Weights of a small mixture-of-experts language model, trained from scratch on English Wikipedia: 32 experts in each of 7 layers.
Below are experts of layer 2 (counted from 0) of a mixture-of-experts language model. Rows are named router (the router's row for the expert), down (a neuron's output weights, with its number) and show model dimensions 0-39. Each number is 128 + 24 x the weight over its row's rms, rounded and kept within 0 to 255. Numbers have three digits each.
Before each expert's rows: a language model's description of what the expert responds to. This comes from a sample of Wikipedia text that the model never trained on.

# expert 29
It responds to: Word-start prefix pieces. Opening pieces of lowercase words before a suffix, such as pre, app, com, stud, present, conf, approx, and initial N or G.
router:159144128138124140171134092135121117121117113118157129128148099090130148078185116162117123155118098162101153143104113120
down0:113113104130111165082117113084142138103103164140133124132146096093080088124076125115137151160113160100118136115100098136
down1:090146113150114119125118143142112133109144133136144116087149148101146112156124145136161175107088128103121118132095124093
down2:095143124112089114116126101109134144150124097119173156115173118130151151162121118109103106126104110112092170141099129154
down3:141156105134103147133152105127152151128130124139126119120107149128104094158120132160127138135128124129161137103157084104
down4:109159142091077066126123116097137140107124100096115100118149158143092088089109176127156152122100135117162151120152110106
down5:133124177158114130085131115148170117115112077098107101143127157126169138075149128113127129101155075126148124111164162141
down6:109186075118107124077120098131111101146151157135124139087113122100106104141112143152126127129130156085161148126129125131
down7:109142171074126129148153150168103126122135068134166131139125142125139109159130127151138147117085126157111120132100168108
down8:084158086187190115128138142137171102128087116159107143085110103118101126159058165155107104142126106080128151150097171117
down9:117169139132108167115138151128128106128155154092135144140134105122148157108141113153119148132101129148121119131073101102
down10:089121129137123139160140141131147138102144149174104163090137113081114131146136156127131135105125137128111148106123126156
down11:141095165151108089082111147129149115151177107140140142123165143107135177124163123127147154141137094123121135126180142092
down12:109108139138118136132097146155090142175105116119111095120157127100100125128141146109134156126170144152119152084111158148
down13:135104107151120132149159115138109143140141140111113136137127114141151106137136125117147088155119105099130157155169142140
down14:111139152143099119157115155125108151127133134104159108166135139141131166106135112087187125115142110116105126140147099121
down15:105117124134144154144135153151155136163070089124150137183156149159108152132128097113143134152102144134126088104117114138
down16:119117129157134114118131126165139151155194125095175133152122102137106116082119116109152151134140121103154142126129143147
down17:144116133105123134153086149127133149112134157144100136126151135142110140138118109124178121158121110097122150111159139140
down18:152139161085126095122084128124184137093119178134132059167119123121088159126145129089118102114109140118161123122171077118
down19:136074150117177145125160079131139137167128145113143144101144087138105085100202137094148147127125112161128120149120136098
down20:107127140145151136147124101149145157181137144107145065151082127156095115122140111158185104106136120147089126136123111147
down21:187142151147155127116138155144100134126145158172101094141138137176123113162106150165122176139140150077133077111129146135
down22:116121133120122057140112166116141093121136102116092141157103170142118123140119097137081067112126115108135148102105112128
down23:116123130107142149155128168085103099107097143143135126141117138148134109128130149116135111103090115178168136133117134120
down24:139144164158123131149134126110104140104078113130144090121145127133186172144146134153134107124158143171117137131127093114
down25:124108132113122146121093146143152124128148119158127174108135122131146131099153129124096078129129149123140073094103111148
down26:184090141119133128121138136141152162154124124133045102120120163109098135164126190155127122137148147143166131140146109133
down27:123111137201124126119178104143149113157138108108131179094124167131151152158147139139067146102135137128175156113147136100
down28:125137125127142137137136110124122132142138076097164088117139090112162149119139147110095136121107106127116179118131129135
down29:112151097082102093119138088116133120147140093109139133133109080092145154116139147138167124122100167126142126118148129125
down30:059106122115108126124109088103136121153139117147068099161123145136147093121136105131097096095151095162144106104145165116
down31:131146162138116102116091137157112107133123160128128131132127120153145148167102121127115174095155187126136154125116120101
down32:152166152106135130160137150131124114169121158094124135098101127106125178115133128149114129091112173127128127140147156133
down33:122103155160085126138134131145085162130119137134139109133058146155150174115105134113143140134098133129134114093155129192
down34:152137101121127112063143133130122116137139088127153116129126096105116141138100128114164151106100127132160111107065089132
down35:148093099154168174126101159129119094148107117135099102106131105109144115137127120124148111118107173120079102118149142111
down36:140140161078094128147105122137166101136091113135117134120124148088144124154147142181110101161150129143144131097136103158
down37:128126192111175106119136119133131129160140117103120158119145187161119144143124105085114132085104141148078130106154175154
down38:137100133138083119116107146085171128120147172156080102133140122119099164119152104183127152142099095111117138169120090139
down39:167150153129121107112156079172126129145136164144149141131136119083096136117117101089091174120125133155129168083138114131
down40:075099091114116170164139116124083134110166113177098157137125088103133161197134125124167121085145122163107133105083120107
down41:142167112150172156178107113135114125128114116131150115109149136113099070140205106135143141159115142109102123118095105135
down42:140170160146103136121182136140133101124122124077155119131139150125108159086109122110179151149175137115129099124087173149
down43:189140127160124115138155136152139116156086114117153114127112079103102106102096160094140126156098125121137134148109129191
down44:130105130121129148152189134103142137153114142118119152076079124095138123145176126137121131131153097146157125138143116105
down45:156102124104047114095144177088143141106126126102127136159113113116159124141120157118133185131177114126119127130134139124
down46:130166106146180114113134149081116123105142133154147123134114157158154131153187122110152147134160089139128139120092121122
down47:167131133129101107113156123104143111144109115174147100137130193148100160103099124112114126135077131126108086112151113120
down48:119134151108141094113128130129148125169132131154092129104098166135107131149141111174142167142123149155126083161129114155

# expert 12
It responds to: Decade and year digits. Final digit of years and decades after 19x or 20x, as in 1950s and 1926, plus adjectives like new, national, local.
router:137115176132121135132122128111154158127145129120129174165132130127163175128104111104151134153135094102153097144124129106
down0:110127148127167148148126158096123103135115101125122100166165123177165109109111140127183161129158143106166110111127120112
down1:124131099114161165109106100146117132126103100115134126129088117114115160128152171086161144169112108122143107113148154122
down2:156112184143106128113129153160160117167178122100132198155132115122131085065144101125111138116106113119156119106106124125
down3:123106131128112145169110142143136161119141094135196123172105109101129119147145156112112130115122146104129069139097134095
down4:132066138144110112116189129092127097160144089107120127149120160108115114089119109151137121112138114124157114099095153100
down5:100122128105117132153128110139122145138123127099124093096130155113156123144152138076156104126133152105098138155119140121
down6:149121149095100101161125155107159183126122167078130142143137113100134149134139100101120154138131138112175105103155123121
down7:132149086184158167138139119143136140123203122179073139116099144140137087115110146125150119131119146142091170113133136147
down8:110127133112042109127121091128127090087140104119132105141105150132103140109126163146133123177169117113053173120102124132
down9:150126091097118097113152137121140083135131107136158086120118121117136133085083115129142110115096156135151175150109145132
down10:152138157108125127147159117108132174150108075123140130126110171142142123105132138141153112110104123107126137128140155104
down11:149132126126144124117138138148134158160138138175105140137127137150132161176148124106132156064114108131106139120123117105
down12:102135155186108132142125157127135061125086147125161104143123148149134123104140126171121098147136135158123123133132107104
down13:119134133076126113110100156146143172111111159165176063121110122145117120131114150126125187109098124103153120133117132090
down14:124086138099135163126102129122126122122140100103119126101111139139116108169088089118139138141126125130119104153131114136
down15:167102144157130104131176103090110099122092102105126172114109129133125158113118162158142086139174153115158159118119145113
down16:129165145157035138128117117147153116101138127142137194137142145129113158130122094113149115152155125156113109133110095151
down17:180157152082104114152166146123102091152122162129171147124133123095157142124109146101083148158142109122155111108146122139
down18:138109164188092125085102103118128147135101095106135150130128157110134147113157133122128174117179102114151110108128125178
down19:162139133113182139105123153137113129151098180105141112127140144106144168128156090100161156109169092151148124109106182136
down20:103140152106091143110120124156095138167137114140124118087115181146154137121097098130116160129154101113124150105131119146
down21:134143140083139165118119111095094109113134128137157113118108104105081096134127133112077083131127162125122127095131095110
down22:135180135125133134145150163107152141156137097077120095146148132145133134105145106179124135163104090119130186140149152161
down23:150088144122104088118146128114128111149129156132114129129076137152120126118112136091094175134134142156148133148174133113
down24:166146160104127069086134139111110135136095141142109172152156130141128140109168101133120188123185141151093162109109091101
down25:117130112122110112147165116099127136128117125086155118113109156121141107153112167155155145165127165119130135120162087108
down26:133113106113107102151142085086114095129160117139130128141127139118126142112171151153129157104094156135106131133133120121
down27:107100133133143205121139119135153142174117161138156141106144168135131144105110126090156103102152100103094132109130130098
down28:079101090120127154150103121118098123157123137142115178110142142106124103136135086126115117139163086126139139139183078152
down29:136112156136104120123112147119105096143117158105120090131176115111119122164138130116119157102146140211106140113138137113
down30:154119147101101108140102145138122155138098103115110127115169133164107129101129113159085142131093123127124117142116152162
down31:118129137089148151102124165103125153141138148066162130154103169108127150099109139114166118104167115164119162144108109132
down32:107143118167091154107108098140127093136096145087140141150142134145140099128132098166137135086109132130157138098093116133
down33:146140156113126143138112108074110109120140081099145135096126108141110117117149141097107103132104111144170111138118108129
down34:102148142109108099166111137150125117125089162153153159130157159136135126136143120132107106101144113125138150137164121104
down35:140149092109113193127099109126129133134109120111122134153146097114186115118117151168153134137112134137121149100113111138
down36:093111118154104114143117131146155192182159121129076145146156132121092186104168142147095069148126116138159131141095134121
down37:134131169137090105093155128109113132104122117146145115127142159119166139108103132120161131099090107106112130141155108129
down38:137146141122127102131131086119116144121182119113106122133124145120098114153078182172124083102110121123118126160135160094
down39:083124101107093156115153121172157151110111106133135151109126150130107138107124124142180120097171138127135132097108131136
down40:099146112127132145121154126175130140131133124152130134123159132159165156147127136082108143090122158131138114105136152152
down41:108113135128114152148110162115122142128108152128145079120108118153096176073134100107138154105108169130163159112121125125
down42:142165105132116103140148143130099181137072100080119130137168143109145107097120160125161113121090112086099096134113139133
down43:128117154127144188165106143124111080125096155138119091132156129141152111121159118111131116149079079143132102142147154146
down44:138158091074108144114106116098133153127123147129137135146125112126148087173136125143143138115174158153068179121090113134
down45:086104130124092105108149135135124141115170101176117105101119077123146119162112150143143146117130125110108102115151149143
down46:116130135114100112137135156100139147086091096143157113114147129140115095145104122145150151168111133053137124110151113110
down47:143118158141115164156126098077144148148181106117115109137168133095131142124166120130105178081116084125098147090144134136
down48:106124088086140128150146117119121091103127096124123146083154143135117134130111103115130082096172120099121121142079165132

# expert 25
It responds to: Name-opening fragments. Early fragments of proper names, mostly surnames, places and taxa, such as Vargas, Zagreb, Brisbane, Cosmopolitan, Isturgia.
router:117157088123167157148115109135122092126116137136142127105138150141133096139166135088138139105148125123152153109119127136
down0:110157092145131146131121155086134122114095159131170161129105106128110047133174097148126100156110128166113157134120075108
down1:117139115137114160169095176116121087123104127136161112150181114150147142159173123133123136132094136089167130161120078130
down2:150112157144125138120114159141122106136154149121135107117127141146111108106144099171145101136152107074131138054150148109
down3:164122107142120131119104102057101106133132108127152182155131087160120104114090141127111099134126173141132116137125133128
down4:116105108108151129131118135119142117115128130121210111095107135165111098120134147107078115185076092113159143157113138137
down5:092101132113156123121126158173185143112102123144111116084104136095115105127171122150113148085149109097127110139172124114
down6:100138106127127181126107165126138125125111065101117128104131141079167139147127142150091143118153106121060163118134110116
down7:125099144168145125133150155097105139125155112148177108130139081091150121130104165143120101163101108114123084106177159164
down8:164138126147147142128123171127155126128144126143133128116139090106120123133129132104165128132190147137119159090104110146
down9:104147128108090099137175081135110097165129148165096110141102118105120147119119087105147146077134092106125131126144164089
down10:121115161112112127161108121151126161133099128158118130103167123114157152130134132137146123158150134154136118129121125127
down11:139098121132117133139148114169128149101093136095125147115120161127132163176112111088139103108119137150141136157148122147
down12:151115174159134104105113113121114111127102096107140137151111157084141144175134134107146148136123148133082092109111105118
down13:152136160142137131132129133148072113102177159138160129080161134146136140112140124139145121121103112147112106116133128099
down14:085161104107147113087113141155125125179165111096136100120146135140149103137137095142081145106095154141107146090105132153
down15:152144115136138161146129153139067133117172143103125124113156150152097131138145106120135134155113153172161077169147146131
down16:118153101104148140094124114139137129106136137143103108072154112146161073144160151125088144155099145113143162070125134122
down17:111089109124111166060146149162087163156118099101140135129135107114123113172124120164104171148101124116120149177136137122
down18:171118144107099067130136123125128096090177144128137114145147155106142126149143138092108123121153095149161141109141152142
down19:160134159147129107098103193103116111120121140158149145123115113126104138068086135117160153149096151143114125152136111171
down20:150141151131101087151091161167148173149122168127139175130136168134098160149150141140116103103128117145164125094114102133
down21:155129154097134140146127110119115143126090101138132136133153116083177133135107086095156115098123100160165125120087129167
down22:135101132106103131152165129124141168146102100096133147166086109121124142127099128109155161104174123117164101142134129160
down23:133160135086142172111193113115113109121126127106137091115112161120142127119112122120138145165084164100159173117149122118
down24:135104143094091117102163136135134110177146151132146170138144135107120154151106145101157148121135141132118136137132130122
down25:126130154098150134130145124149108142092164119153120122132151151143116107168107097136154108129123129103092132124141149113
down26:156138124109118113163097148136135139118111148135117123096131106114152139139098146153113077157148099182123126133127135137
down27:114111166152152152125104121177166078139134140170104129136087122173137133121154135152125106110110127131143156129092126133
down28:119166134140106107120127126127105124154153132111142119136111161140096147098136111145115115126143119108139163131122125080
down29:140170145128068161074115165121122143142114155140080161147116132166141103121090123129149136144114147145164109088086124129
down30:123121132132100139175151087123118153102115170137150109124153116102153109131122131126182132129124151134173109117150130099
down31:093186094161134145132149077131124087144146147128129178136098131135129111132080146113146136137131120125117141111138171141
down32:120154113141129106144130137130079141110111123126110131104148172139110146157174113129099099139106138122064112124137176067
down33:157090142141152119137153140108125132167116145125108152123122105098137112149128069160153098119165181159154142121159172136
down34:190127169124106089097113134163120143135049130139116145102069140111154134140121103127115142150112167135125107140098137161
down35:117139128178119124121118095106134104121118126116148121113115126166154101111128130115127158132094090121110135151134112098
down36:083127137121151116151134103129105143124185192110139169120102154120150092138100132115078142100121143138116114171119085116
down37:081117132135119102162148138129137148158120136116117141137131103125138152145088115066158112106150139118116129096139158134
down38:121118138145178134155131145122138110100109117145117144113160075097123111136148122167197090115130135120108136150152132142
down39:143150151143104154119141131112117118113117164093159132161129157145068126108098132125087168116117104095118146132161116120
down40:130078074138116144156124120144126150112133157136154085103134122126129163122099126108101100123115131127092119112089153121
down41:134122132097133110181061126129172138122115130143118110065150153095124162121163138144138131125151121132080132087124169132
down42:116133143137169167109176172123183133136135139155116113128156125150143109132195126135150133154144116146153121134135175138
down43:153095159155143108141131151128137094138158064131203116099124094110130131101156130110148102118143123150128136102100119079
down44:145154145083095124105132156112160127137142092130122117137095140141089130131144148173129118096110145155129084108143105113
down45:165139107135118145151150158110163131125107132130148099137109135139140127161138116121113173114150171105079130149087061160
down46:124120136165153123115115122128112132160139141182137089140122051131129104146130143154093134120101175118120166147140130091
down47:156150140121120068182144130093125139120131109126126076125117163090129155093142127094150175100124181123147135102147140173
down48:096116121136142149095098079134143153139128101134131154123116125120132145104127092171126086114138119110112127152117119118

# expert 1
It responds to: Field-label colons. Colons ending field labels in infobox-style lists (Hometown:, Organization(s):), plus word-final suffixes like -ation, -ical and table separators.
router:130077160121121123136093146100150135138145164130114103147163136156122150119117093140135136130143155139107110107120147129
down0:122093120126149111206096129123107146126141110130149139113112142165135114113093138123084125128086169108121110151184147122
down1:123133146111119133138130111076126115151123149119158142166148057155156143160132099138155118104138129132186112163142124127
down2:164109126114143108131101159181136110128123105150137139137164124088144106107133113104183132125118128139093115109070117125
down3:133087130118152082120100100141149119114106149092114130131152119101146120165128136145141123162132116171142127120144096122
down4:100108091149097090084149131099131129089151132125092142097130171111131144098116102135126119142088101122093149114091113125
down5:140152121121136131153140168066111162162126119126132149172105112136149130114145129100099140146146175155146118136115129147
down6:165174090150145160128087115146102114133129117172133093123090098150110122114162095115162169121103108117168101156125135119
down7:146127143146160104099107139136146138130088136119127113130086141109133128129138161103093110128176132122123100164140111113
down8:126105126117135156154144174102151166112117133111168154105108172138095131134117160153153177139155136107128180084135145090
down9:111140095117094163079139150193136132179122137120105123101089138165111147089118141113113135107170123131098112146165163114
down10:155141158128093182096134149162096119160136101106113097120162167123186138152084132144154136135109157148151056129136147165
down11:178152145105093168077139149105111118182111118103156185127122118091117172103128141144132149132105117132079089150151082150
down12:100160137108166159206090166123140125133135119063112116114121112164120162141165176163129111148124121100102152141165108085
down13:157159157111115119197121111180142133144104154099143116116133123141100155121111098139132151124122112159167114108107147157
down14:147146143166130145153089097167112122117128154086142122125077102163102134121145122124109140166113139122122105139119114117
down15:105143123111161098121130155165127120143143150113101116115081163097106141126153137143165124110113124111114106108126082100
down16:131126154117091130140114149098081108160099141113117150187093111139142109099175106154146129106127133148106134099148180114
down17:112173127092143113141147192125098116121141124111127136154079087157170123098118103117147174119144089145146113092115116154
down18:106056082119133148156128145139126094114131104141133141113135129137136079136104135107145145119186109123125083151145117130
down19:072137136130124115161186122105074102152148184098136144101130141121093142124163095171124140092131116126109130141120096112
down20:136126131111094113123120129143153104121150121174151118140135127104128128122109166167121104145107170143116146128090151129
down21:073136107164098113120113161106128125098132118161157119121103134132154141189133133138138148136137136146115144134163119090
down22:128147150153158130152094115106138156113134150093129145137152124111144093132148191111105093133181117140139140132085130129
down23:129103144111087099147130135097138159139132158105118076131087156158169101102132123129129114137089135148154156153129135126
down24:158150118121130118106138148103134107108115118115110114089118147138111146138165133090094122100133134114097141114097111086
down25:099141113103120113110108105150145110119133110131113128089158117136134106125144203149115099128100133155073160093131194101
down26:078114126122137063124143170121152107128133102142150117134103146117126083123162132152095125153110114147122110086104097100
down27:100157110077104111124152109093163155081119111166108122119150142146117122138109129117136168129105103112113112141109132110
down28:155076095151150102158158151122130104103125128112148140128184117157135104126152123107118124117121120143080161138132144104
down29:123082111121090122099076141132150126124110147111171145138147101104113094094104096159155121139136119125138134125098117134
down30:148192184171135116121132106200102104129144132145129100090134116123123138117123140109090125127125137171139140164134178124
down31:124135165100106167128111168090098088128121158121217083159128122164129109133095075124118128128095118131135150121147124152
down32:159136109129172115109178111136125097130135143136126148118103134106118139105133141150119110105133110134158149120139145128
down33:110112094162172101151096134146109129147103140147065124092133166089190149113146112153125135149085106115139126126127164173
down34:128152168155079111142085121129156122095114069152157144159130140120153140115126112148160108160185097139110119160102097152
down35:112112157106066093109116134102119115111128153165118126097118163146140135127112124110125123136111118132145159145125099127
down36:102150138043144177118110124161121091120128107152127127157135151120136151135125163177096111133130079112146142103138111143
down37:064124125146109162096123082124116107112122135146091102104163110133151122170098164154119123108108166107096174160128133121
down38:106117144090113138165169126128149127142150132142145126135121119105139111136164161174152149112128161102143129133150144085
down39:120127126162101160154166162099172129148142115105171128188156114143151141092107109099131144113124140080137108108115132157
down40:155105179098121086114166170119108137102152106142122135126159139148127136112135126105135139141169137128133127131143115097
down41:122104186110147161124109141091107157139127109118116078109141127159107146134129146069130133151171155154142106149155134142
down42:123122125133128114168122134134119095112107136134191101141148155143080130092145112132103102149093139145137104126116156127
down43:106119120101099122101101122133106123157131179177127139150087122097112135100146173153157139125112072150152079092153092142
down44:117130094106128164128099161145131148127104161154166106171143144130130122115102107082143134129154137119146104122125134115
down45:155144120152093128168108120134113109146141122160151118111088140125100128121127096150124139071108131122154153066184140140
down46:127154154115176123085115129132153138108127141101133180168132103104147127143129129117145133082191085113153162090172113147
down47:154155128173068100102105141110113085110117110113101107107129145133096109180107090117109131110116121159143119109188170111
down48:169108165127082144116148145037108139118161178124100145117136131110116137125104143115126163127127137138134143166115152138

# expert 11
It responds to: Function words, title words. Table pipes and function words in titles and names (of, for, and, the), plus title words like New, Best, International, Royal.
router:172095126119118092119184155099156146109151088143111166154131160099133131116177109107123166082144155147104110098142128161
down0:120136113133079126172090126126078133094112129131103134105137114134135131132117140088120118145121158125088125106139122101
down1:145155133092153099136114132120137093071132121149144097161120164101127107111125141094132158142170112118129134105126100129
down2:179154130092110158144121098132135153106136115176143159133176102140162091148135113143122092141146126141116159099118097135
down3:084137119129126140120146144163134155099120117090125135121122182129149126125078145109132143101117165105143178156092132159
down4:152125154118084103121169185069130133116112132138150124173118098096102155116140163135149146106146130130127160120129092106
down5:132129114119073140122103112095120126128128098134112132172126135161152132115094101116109190151118133147141122143115112160
down6:131137118171114157101140116099164144168138142109092129128115113133162171102096146179114087131107118092149118087142149084
down7:121154139135080141122115136197090136152112143156113161139131115102160129153163141162159130090174088121182075123135106112
down8:136148105101103120152130071139162095113101103144141126099161130129145147150106128162109109114144150143166086146105099177
down9:151120165059169115118134150104066128112132114147158135095134121096140111143107142147143139084140115133080109142150126110
down10:135081089084118118107109137121109134141126141151154165152150086101099092141130105109132121144139120135158102102144168120
down11:141139145130095140107102139102133085092072109131112167136164115131122174139124136137183121123151138127108151150134132138
down12:118093133123129180156127139116154103133132190086077119149131142132143124136111150114156127122155094104138120115109130112
down13:078125158121161157144111163093168127085132140175110111091124113164142086156109096184147092125140120153129094149140147104
down14:071119096142120136120101131131096114156114142151159186089139142187103162121143108117125129143114119095143123158131145087
down15:120151137125143149140112115166127103140093157069130104082116124167129101085130140185107137143149152133110075105109121123
down16:137108148165078145118097176177104072105150144140161116121120099095087117157104108128101114147137138149166164134094149150
down17:128114143100139145113123114156126121105150086177124130094130064113122129153123126149103108128118141136118057158135108081
down18:118133119171167125174114110159132141123145158093160125115164106149107131130162138118116102142136155124175113151118116125
down19:150144093135106156127127149185112152152107165078148142163103085175131144124109123103171145168097144117102107151130113178
down20:123121109145118154127148139148153124134108115121112145121110142163145158132143064112104137153100105096120129141097139109
down21:180110134146119113085126092144125085165138069133133115119128101121144171109129170155136076144145140105146171144148138109
down22:118170155126075085118130155116124125147122116134130107122092163173104156124135140157186119128118113147109141140137144136
down23:118136126113097173142125092088179146139091107114146165148142135141137140112114112092118147157165162092133115143156118129
down24:123140160129104127123136110131075152131147138102112103115154157169090140110110165096100102156121135167091124103166176138
down25:153122116110155139105132128118161103135107103123122122121131143112142141141141139077143079113133158142083142146097130054
down26:136091128143170144107106130164143129101110148141142088144117140126126095155090125112157118135157133128125158158138139096
down27:133109112126092140159123137078125160124139154112158115082127159104126164138157125092115142168136145106104165111123097131
down28:126135181150141098137098115133091140106152140090125158128169077104091147135135129114138131180100149082158116127121092096
down29:080109138110146090096117147179136046113087081135177088133135107143157139131099087140170133111130130113119120132111150089
down30:140151160077119115147128101122109131155197094119140129112109123119126165163153093165161155147132130160066132121110144150
down31:121109149176101147127124111102141110165152121176142157116099088163135166139159142135098122160121111118182139127151147110
down32:157131128122111123121120149106127143133155131123102118175127131125155137136134149128126115152169133108093132127119167131
down33:144112153120085168126172165149125105184133089127131087120114099106120155137133115154178112130093152126140148123166137121
down34:120145185142123129145123139128181150125143138127144163148174117138100127087156131135073150133130073151100150124123135060
down35:153116150164056104151090115123083147101097118136168131136099129083108120162131084119100119189123140108111124095110138140
down36:110137137108142188136149097108127133115139144130151111135120114157136088168163146145168105096082175110112141113137139134
down37:139172159156124137147165039153121133114110164136133104118160108122117132154159114102098140121113116115143126090125135106
down38:113103117139154143114120120135111109132114104123142105133112130150187140133150150100127161168118166138173137152118108123
down39:122119154132151121160137117086116161125120145171150123101134136146159135124164108149125120123112177112106118105117177156
down40:131133086100133140131101146174108142138127130134124107140102118127076182126128136132110129105110092089112089132153091136
down41:090118141085175100162144139145140091157148166120116118121149147094091109132175145115123094159123058104133126131156112089
down42:125110118102126137116109134127105128130149144125086156074115117123154128151135117101142116070165144208113136102159141165
down43:135142169103116100138057139157124123141064167152131121093121127143103118129140128106157133181124102128102114116164143144
down44:111127174089103116136093133102116119175118151143177144135102111134120133196133134175111097163143129155120180126145124112
down45:177083117120102101144151107053204179136110110127144150145115137098148126153102143102183155075152123149129118082166141109
down46:081086159139104114173142117125148112131154082125148132115085148169146152107186098100113117142116143149154082169128121140
down47:121128119100130114143175135141152151168164126129084105115162164128128137124111132141081159117123111177112115125177147137
down48:123108115114128134148130146071153143126171092136101120147129148149088117072134112148128102167167149125090098122141142112

# expert 9
It responds to: Place-name endings, sports tables. Word-final pieces of place and team names like Wiscons-in, Mil-an, and cells in sports results tables with pipe separators.
router:159177116141135128102090128103102120142077129118170113167120113135146131123114103098146130115161106114140111075103136143
down0:111132117149094122081090148134126196160150079134132104109118130111127130144168110135161137106081144160116135113124195134
down1:141126087105122121111109090126113145122164090106129116073126146181099137105115156126122135125144106121129180164134117115
down2:164134150152092158112132120132106117175060142136130137126127082101153157098121143114117145136194151123141114147116107126
down3:074105120166160106186102157154109148075163107124174097130143163117110131126149154183144142108160108127112077120078108150
down4:085113110141158148167122146115162146074098150167126113127127116143108141134151120109118126160145116156113141138147105095
down5:114113099171083177124137083101114096165165107169107099092120137125146129091160119130114121125119131127127118130153109123
down6:131117117114129098112130104147163141143166083156116124147138120187157147111093106154141110147129188109151112124136155171
down7:139150126110146181130159093181157117142136129132119163121105084135108114099134104093129118147142084125133134164082143120
down8:108108142149148101079089134114132089117128107167137168066124096130134083113131143112145146097123109108137151118156110165
down9:119134137156095148091162127136134162190151113078130146161122150109121140123132142118111134095106160154152098169110119162
down10:138144149119111146114137147089117131134116152105175125105104146126147126109151165179151106156125131145153147123131166131
down11:114176089132107144144118137112135162123114085135076096120093081154138161131139138097118150107125144112120084167135150127
down12:124084124119147117112134139124115110084142137143117097092159108122065147141096135140126103155092115106103141115140122091
down13:125128107118122124133069138126118182143136103144147163102137123140177136151132138120135085148119130155111103112130129155
down14:119119144100118160103087140140135116139127150134168161138112096102110130148133135132126139144138123138102164106136171140
down15:155135114135101157126123141131145124123127124102131114094144138112125096185120146133149121091134105151126102110129131117
down16:124094126162137126130127125143111173096128134118117126184131160115091099107137142130161109107165158156105110118139123122
down17:120147127149127129106158124100136123135127140175117198146130167174109150130117080086193149137129121145151114141119137139
down18:117124167123139138119138136148141140142146085099157114091096117103075178143108154139146103138172133161169132144157122108
down19:111153131104103135124122125151098102166139143146127149140115105156128175084118133128115116099154124139144165174042151115
down20:149122137092126105134156142153182142177152140093145153117090108093124166154129157055100150137133109173122131117125110175
down21:073143148129116149085154079114101113169119141157121096136109144172130149132176113134104094142106126130145148109154122124
down22:137119149122141077130156158086123153078116120107136135160163139101161129154147097148122156120171113168076161100119140111
down23:142103122110088083090105156148125111081151122142152129143138179119149101148132153139070083143112126144157129077159129105
down24:156105151098121093151136138126151141145113131153146125175116102132131119096126145117119126071116118124142115130170089144
down25:131096131116140109123167191091125136123165198117175107129118167093135146098111125135080141161106162111112146129133100144
down26:114123144119139115163124103109133120146098116095140143139122173115148136097138128118121081146112152110129109159097144131
down27:138130126128143158160135145156105136179151110150127165128121141103143152110146122122115145121150156124115141105179131145
down28:137127153124118114146082101156143139146125126140151106173123114116126133163119127118171089104118124207115130078146110136
down29:119147089096123171148151165162127117140130138175129121110135128076167147137171117123127142160125128135157123088136163115
down30:113127188124165086143082133120131069111119104140126144098125128092188110123146124148119132116111118080105114119142114106
down31:109124151128130133139113143095181106164081165125128120128149148183132118129144130088109122141121135098144083148108161111
down32:129133113201120161102135094163139125177153089145173065170155121112130089130168118128126135143132130166135111130147147104
down33:164135217128108134127146182111132125133108122105166125092113091085120140147158140111129162149149157110110158137114125146
down34:134154142097109151133132133064092097128113129172160118144141098113143113114112107129146107133127101130142107120152127097
down35:135094093110085128102159061119091103134148152147152088102130134135139108154113127127091162152083134116138131120146099128
down36:135137114102146147088074149089102175110092117141130121151147118100112151137124121128153104148184098159113116110130138107
down37:113093167133174103139125140146098088127073146126115113121132134155139133144144126160127108136137159134132140177120182093
down38:133146129085115117138148134112112108156129154149117115133104117153144111121133180122094102121108124123127062131164131166
down39:153132128134093103132143083160124149159097133113176134114129147094098080094147129102157152101163177169154135139122107127
down40:087129122145092175148141128119152125119116112145067156128147096117116110155158140106145137145141132134127138146150189118
down41:147108129122120130154132119155116159162159087078089141136122097159148143098135129125118137133124137120104115147160159143
down42:159143137089125124107113135084135116085112137125141100151126156104142105144110104088151165128133171106099135132087130136
down43:146116145127147084116113121129058122089097123175140162122136140123135089141157102190167148145156155135086161153132106119
down44:145136132097112135111105172137150135108124133099130160148154091160141151118085131102118165116106162114146110090102133145
down45:114132114112128132128106121161108098125138101162148072111137121129122134189129098129106100111112118130125147145162103160
down46:164125116168116105105119127139165112185116087137138143140122177087131115094086105128163140128118101127121124143131135127
down47:131121194155125118171117111079133160114097172135126136128110123151113116121119123186162105110120101127139154112073105130
down48:137142110139083117159151140112125132105113135124107116134117144197098127108152074115139093172147150097126145156124131127